config = dict(
    router_score='sigmoid',
    lr_router=0.00143,
    vocab_size=32000,
    init='trunc',
    lr_head=0.00648,
    seq_len=256,
    doc_mask=True,
    steps=4734,
)
Below are experts of layer 5 (counted from 0) of a mixture-of-experts language model. Rows are named router (the router's row for the expert), up (a neuron's input weights, with its number), down (a neuron's output weights, with its number) and show model dimensions 128-255. Each number is 200 + 20 x the weight over its row's rms, rounded and kept within 0 to 999.
After each expert's rows: "comes before" lists some tokens at least twice as common just after its tokens as in all text; "mostly gets" lists some tokens that are sent to it at least half of the time. This comes from a sample of Wikipedia text that the model never trained on. Tokens count by the router's weight.

# expert 115
router,222,227,162,221,192,195,212,208,230,223,251,231,197,214,199,192,194,206,143,217,191,195,199,251,239,199,208,192,207,139,205,221,218,232,210,194,180,183,210,181,197,220,198,202,191,211,204,222,197,187,219,190,192,192,191,191,194,207,208,164,231,235,209,181,196,218,193,209,195,136,202,208,247,197,214,179,209,193,192,201,205,185,177,226,225,210,200,167,183,163,220,197,217,180,173,227,183,228,210,204,182,171,174,229,172,212,162,192,184,168,215,211,177,188,218,205,189,204,167,249,182,180,187,228,197,212,190,249
up0,184,210,182,195,201,192,171,165,180,230,195,168,184,216,181,221,217,226,194,193,160,204,194,203,218,163,218,212,201,182,207,207,217,212,187,206,204,197,178,156,199,196,200,191,218,222,205,184,191,189,204,197,174,190,204,185,193,213,205,171,227,219,198,230,223,205,187,194,194,211,213,177,179,215,216,154,198,195,200,184,209,168,209,210,219,169,197,204,180,201,184,180,222,238,185,212,212,198,227,168,224,170,187,212,197,203,167,249,217,189,199,185,207,190,207,203,212,173,185,225,213,193,228,210,226,241,168,210
down0,223,157,219,239,218,180,224,209,186,195,191,241,210,187,207,223,166,176,209,209,171,233,190,201,183,175,231,198,200,214,214,219,235,189,172,230,176,224,153,184,211,208,164,265,190,171,211,197,216,201,202,172,201,193,216,214,169,198,225,193,208,237,198,200,224,173,196,201,158,189,167,237,183,225,228,186,152,198,194,181,189,155,207,215,217,170,202,173,203,224,199,206,216,184,218,213,199,215,215,174,208,218,171,218,199,211,200,171,219,181,195,202,201,177,182,183,219,164,220,220,187,208,169,215,209,197,192,187
comes before: " and", " which", " but", " including", " a", " with"
mostly gets: "),", "\",", ","

# expert 140
router,224,230,171,207,194,205,200,206,251,228,254,233,221,191,203,178,187,208,163,175,196,193,202,244,216,187,223,203,181,177,212,202,206,219,240,195,198,200,182,192,197,222,212,221,178,210,208,230,196,214,218,222,191,196,202,183,168,202,192,183,216,197,209,175,184,207,191,222,183,174,206,210,219,191,196,206,230,233,184,199,209,157,168,238,191,222,201,184,188,191,201,228,217,165,178,246,196,219,186,209,177,188,200,218,143,199,164,174,199,212,195,245,151,209,190,207,209,198,162,212,162,182,190,211,200,203,173,236
up0,194,230,188,196,202,176,179,213,188,190,213,187,220,208,214,227,187,198,193,199,207,183,238,210,196,168,229,207,179,198,168,183,194,224,194,181,230,190,200,227,186,195,223,223,195,190,200,216,193,220,187,199,190,167,186,216,174,206,155,212,169,247,161,205,210,199,224,196,171,163,165,189,227,193,215,205,181,197,201,192,207,186,197,225,172,193,176,190,205,200,205,207,178,198,233,183,197,158,189,205,207,183,200,205,211,179,196,209,208,190,207,162,212,185,205,199,189,162,225,213,209,183,183,204,204,199,207,169
down0,173,222,215,222,187,196,197,213,186,189,192,194,194,228,190,204,202,213,213,217,215,159,223,213,216,199,204,211,236,219,186,183,167,201,195,210,225,197,178,236,200,191,165,239,196,222,184,167,183,202,227,207,225,207,192,207,176,217,214,186,160,210,203,191,208,203,181,205,231,178,186,176,186,181,198,209,191,198,206,214,225,221,194,210,202,194,186,164,203,154,204,198,168,209,206,235,209,187,212,184,237,159,191,164,222,198,217,210,232,216,182,173,209,207,188,226,199,220,197,264,215,211,181,199,180,213,215,197
comes before: " and", " which", " but", " who", " including", " he"
mostly gets: "\",", ",", "),"

# expert 178
router,228,225,200,188,195,196,213,195,217,216,234,235,189,175,214,209,199,206,193,165,214,169,212,268,204,207,207,233,171,177,183,186,190,210,249,179,222,229,209,228,215,212,189,244,175,188,184,221,202,182,192,199,192,170,226,170,170,205,187,150,186,216,225,186,197,206,188,214,176,167,200,199,224,169,234,219,205,218,205,206,234,162,162,212,195,224,178,176,176,169,212,216,217,175,187,219,211,221,221,199,198,167,179,225,174,190,143,184,201,203,205,210,188,169,201,219,207,184,179,229,158,171,205,228,173,214,186,226
up0,214,200,197,195,207,182,201,183,195,194,179,200,230,179,211,202,145,216,202,197,183,184,197,197,207,185,231,157,220,201,193,205,197,235,200,182,209,204,197,207,203,205,172,175,228,186,208,188,201,201,215,177,200,253,213,221,222,213,216,182,176,213,197,188,189,193,215,206,190,216,206,250,196,182,180,195,174,190,201,174,193,198,231,226,243,198,170,220,193,189,184,209,167,208,182,180,197,154,153,185,204,231,201,169,212,199,185,216,196,226,196,204,191,218,209,193,231,176,177,188,236,202,184,199,181,151,228,222
down0,180,216,190,197,188,182,204,189,185,211,179,185,201,184,214,225,197,159,200,211,199,192,175,178,202,217,193,174,180,268,213,171,181,193,190,194,205,208,200,231,189,209,199,200,194,189,242,221,204,214,220,187,200,218,199,211,185,216,196,181,203,201,227,214,177,191,224,222,205,209,161,239,220,213,193,185,167,187,171,232,209,207,204,234,195,211,176,211,218,216,219,168,182,240,194,210,217,182,204,228,169,230,171,192,168,212,187,220,180,189,197,215,213,204,204,213,211,190,171,204,192,217,214,173,198,230,189,205
comes before: " and", " he", " but", " the", " which", " including"
mostly gets: " 2022,", " 2025,", " 2023,", " 2011,", " 2021,", " 2007,"

# expert 82
router,201,250,204,199,221,177,214,170,217,227,234,220,231,212,249,194,188,206,193,192,184,220,194,237,215,213,209,200,185,189,208,210,219,211,180,184,163,200,203,225,202,173,199,199,195,167,229,220,196,188,202,157,191,155,196,183,194,213,174,189,229,201,201,207,196,200,225,226,194,166,222,218,224,150,194,188,213,179,195,184,194,198,177,234,219,210,202,218,217,180,193,214,211,181,203,235,198,202,216,220,186,186,165,241,146,163,165,183,197,203,222,201,195,165,200,216,178,177,207,224,198,196,162,226,172,222,177,237
up0,174,207,147,172,197,198,185,196,218,181,206,179,208,214,205,208,180,189,146,226,185,217,226,212,203,186,201,238,212,201,174,196,184,212,164,193,216,179,201,185,217,202,224,240,194,208,233,222,198,199,213,224,177,185,196,196,182,234,193,209,251,189,215,202,204,200,212,211,219,179,214,213,209,214,183,172,207,193,190,175,213,190,155,215,213,186,214,196,225,211,188,205,202,180,190,220,235,208,180,213,202,156,213,190,214,192,207,229,186,209,226,234,210,194,223,218,212,197,181,163,177,219,199,225,228,225,166,183
down0,164,217,217,216,178,171,210,190,201,187,201,190,188,196,208,194,191,165,184,235,181,221,220,206,208,190,198,220,187,183,207,185,213,213,188,166,208,174,184,180,201,206,203,217,208,157,182,164,201,194,188,227,246,203,191,206,196,197,184,209,192,204,200,185,201,226,176,172,181,181,212,186,186,232,195,176,243,203,185,216,209,188,204,215,196,199,200,197,218,212,181,201,203,201,180,177,214,208,169,214,195,190,180,214,180,207,190,191,194,170,196,207,203,191,244,190,192,214,190,205,211,232,216,215,189,209,218,177
comes before: ",", ".", " |", " and", "'", " City"
mostly gets: " China", " States", " India", " Germany", " California", " Australia"

# expert 124
router,218,225,224,212,186,176,191,214,199,225,206,212,235,190,212,167,195,197,180,207,175,211,187,236,205,186,200,189,195,173,208,194,210,231,200,177,197,181,182,164,175,224,220,209,195,211,226,193,188,188,233,174,208,182,209,167,176,226,220,189,216,222,182,188,191,188,212,229,163,199,230,196,226,212,231,204,196,190,175,206,176,162,167,237,204,193,211,199,207,197,212,194,221,172,197,235,219,240,197,196,196,170,190,243,158,172,188,176,203,188,181,234,177,174,207,207,210,207,183,223,188,163,209,232,183,197,166,208
up0,215,236,212,183,201,225,216,194,168,208,229,197,204,195,199,230,186,258,189,175,178,216,233,226,207,170,224,191,193,200,210,198,205,232,219,220,190,204,224,226,177,189,200,211,200,200,194,219,203,206,198,204,191,188,211,224,191,231,179,205,215,193,207,194,218,213,197,188,190,176,182,190,180,165,252,205,216,192,188,182,202,173,190,237,224,228,197,216,199,197,172,177,205,204,167,197,186,183,214,211,201,205,191,223,175,198,187,175,172,197,223,219,223,189,206,209,204,182,214,210,177,184,205,206,223,200,215,195
down0,179,191,173,194,210,199,177,213,216,229,220,191,192,174,211,190,205,202,202,194,194,193,249,187,214,200,229,204,224,147,193,191,197,225,215,188,217,237,183,227,178,225,202,234,191,202,217,232,212,174,226,160,185,206,230,186,201,205,188,226,178,219,187,184,205,211,200,216,215,173,210,189,217,209,220,206,235,204,172,198,155,182,157,199,222,168,169,201,217,167,202,174,211,167,215,174,223,198,226,225,193,217,204,182,184,189,218,202,185,252,233,207,232,215,172,214,216,219,221,213,174,207,215,195,236,184,182,175
comes before: "\n", " ", " Succeed", " MPC", " 1", " 3"
mostly gets: " described", " brick", " regarded", "Area", " cited"

# expert 5
router,205,232,210,221,164,171,180,214,180,214,242,245,222,163,222,193,188,189,194,201,190,202,155,239,198,220,215,183,190,179,199,201,242,210,198,179,212,219,202,180,204,226,209,249,190,182,212,180,209,205,184,186,187,189,242,182,152,215,219,192,216,223,169,188,194,184,216,193,195,182,224,231,235,175,233,212,213,179,173,185,209,181,172,231,207,192,197,203,198,190,213,209,230,231,185,196,205,192,193,220,158,185,205,229,177,221,174,138,196,183,223,198,184,208,186,189,217,184,179,218,212,181,215,238,173,212,177,237
up0,230,205,221,173,188,194,175,187,173,192,210,206,223,180,213,199,202,183,223,202,151,181,198,235,219,207,241,193,172,219,207,179,218,209,209,235,231,224,181,183,243,217,184,247,198,185,176,198,224,213,170,193,200,175,178,224,172,221,216,178,219,199,195,210,193,196,185,192,177,212,231,211,179,176,202,236,231,190,203,209,224,173,197,212,154,208,192,189,179,172,198,216,206,216,177,198,192,189,213,179,202,177,230,232,203,219,197,210,205,202,204,197,181,182,205,217,193,164,223,223,195,177,220,240,186,203,185,237
down0,199,216,223,199,181,223,189,216,194,161,189,203,191,207,207,208,225,185,201,201,222,251,191,133,173,191,187,176,221,189,193,216,173,191,205,184,164,195,226,242,202,182,191,194,194,218,207,242,215,219,208,241,219,164,210,209,216,181,205,219,219,171,180,215,204,215,201,167,237,226,205,174,210,162,177,186,167,170,213,198,198,223,243,194,171,192,212,200,162,198,191,194,190,175,219,199,203,221,216,192,209,200,218,201,204,223,196,148,181,211,192,201,175,211,234,198,183,210,195,231,199,197,185,218,185,163,199,184
comes before: " 0", " of", " to", " in", " years", " 1"
mostly gets: " up", " down", " months", "up", " self", " Up"

# expert 54
router,230,253,174,216,195,213,214,213,201,183,235,228,198,175,250,184,192,218,168,191,179,182,206,240,201,194,204,201,188,178,224,193,207,210,245,208,205,190,156,201,195,226,208,216,210,178,191,188,189,215,210,167,191,182,169,218,178,189,166,217,210,184,238,196,172,202,201,194,197,177,201,221,199,209,202,209,215,181,214,197,218,160,181,229,190,191,178,234,198,168,230,199,201,229,156,230,220,175,180,212,183,159,202,238,169,208,155,201,171,209,213,209,180,192,230,199,208,169,178,208,175,225,200,218,206,194,168,230
up0,191,229,175,208,194,209,213,244,193,198,224,229,208,173,201,213,216,175,189,203,196,173,228,220,206,174,221,205,215,184,229,168,221,217,208,208,166,197,199,207,177,223,187,215,238,185,213,178,197,175,180,192,207,184,219,193,167,209,201,199,205,216,190,190,199,202,190,217,176,176,216,218,207,198,189,211,190,203,217,194,221,199,195,209,169,228,220,212,175,199,236,247,228,210,194,197,204,169,201,208,192,197,184,200,192,221,189,217,182,188,205,214,217,204,213,210,140,131,219,182,162,173,188,214,204,202,212,209
down0,161,232,175,191,197,205,219,226,156,181,209,224,176,217,225,238,172,213,182,214,188,184,210,214,198,174,168,204,182,229,236,218,208,205,201,198,201,175,200,187,215,192,177,199,237,180,186,221,221,195,190,187,222,203,205,224,191,234,218,189,209,209,211,194,194,181,215,186,159,191,198,168,181,180,210,185,212,187,204,186,193,194,195,205,211,179,201,202,201,213,219,208,200,194,192,177,211,226,170,228,211,164,185,173,218,210,200,146,214,231,210,217,182,206,200,202,206,193,208,201,195,190,185,182,217,212,184,199
comes before: " |", ")", " (", " votes", " medal", " Albums"
mostly gets: " classification", "Billboard", " Loss", " electors", " MF", " Albums"

# expert 44
router,224,241,202,195,186,174,199,205,214,204,250,201,209,203,224,199,201,206,157,223,200,188,225,257,222,163,217,199,188,156,201,200,194,242,224,178,191,213,183,214,190,200,214,243,205,185,200,192,178,187,196,161,211,222,199,172,179,209,197,189,207,197,213,170,199,206,201,225,183,192,187,186,221,192,212,207,179,180,171,190,230,175,180,199,207,223,200,213,186,190,223,217,233,206,209,175,201,205,195,195,196,180,180,194,183,201,191,222,190,141,168,207,181,159,171,213,158,206,170,217,201,183,194,245,165,201,186,218
up0,201,229,184,207,211,236,226,170,222,212,225,236,191,214,200,194,189,179,221,166,207,202,202,202,207,222,196,176,200,206,226,184,219,182,201,181,182,202,189,166,190,165,187,269,212,174,197,208,169,181,195,175,215,205,201,217,177,214,195,190,244,185,218,206,232,220,191,213,228,169,191,224,225,188,223,203,198,173,190,169,202,209,176,199,221,206,213,192,188,189,175,203,217,223,211,194,223,194,184,167,192,213,185,209,203,197,221,207,221,168,188,206,228,157,206,204,196,157,205,228,135,195,189,198,206,192,218,202
down0,228,195,216,167,176,221,228,235,187,192,189,209,178,220,191,216,218,179,227,187,201,221,219,207,201,194,186,204,220,190,185,164,194,244,191,189,206,162,203,185,208,194,204,204,202,177,213,172,185,169,210,205,209,235,203,247,203,212,197,177,214,208,218,172,200,181,176,148,186,166,187,183,199,212,213,188,207,239,231,177,135,208,212,205,202,240,183,218,230,240,200,175,180,190,172,229,200,248,173,239,202,185,203,198,202,221,199,177,225,206,194,203,216,206,161,174,222,175,209,196,202,213,198,194,177,211,191,157
comes before: ":", " |", "---|---|---|---|", " (", "==", " career"
mostly gets: " Coordinates", " MPC", " Length", "Scientific", " Genus", " sq"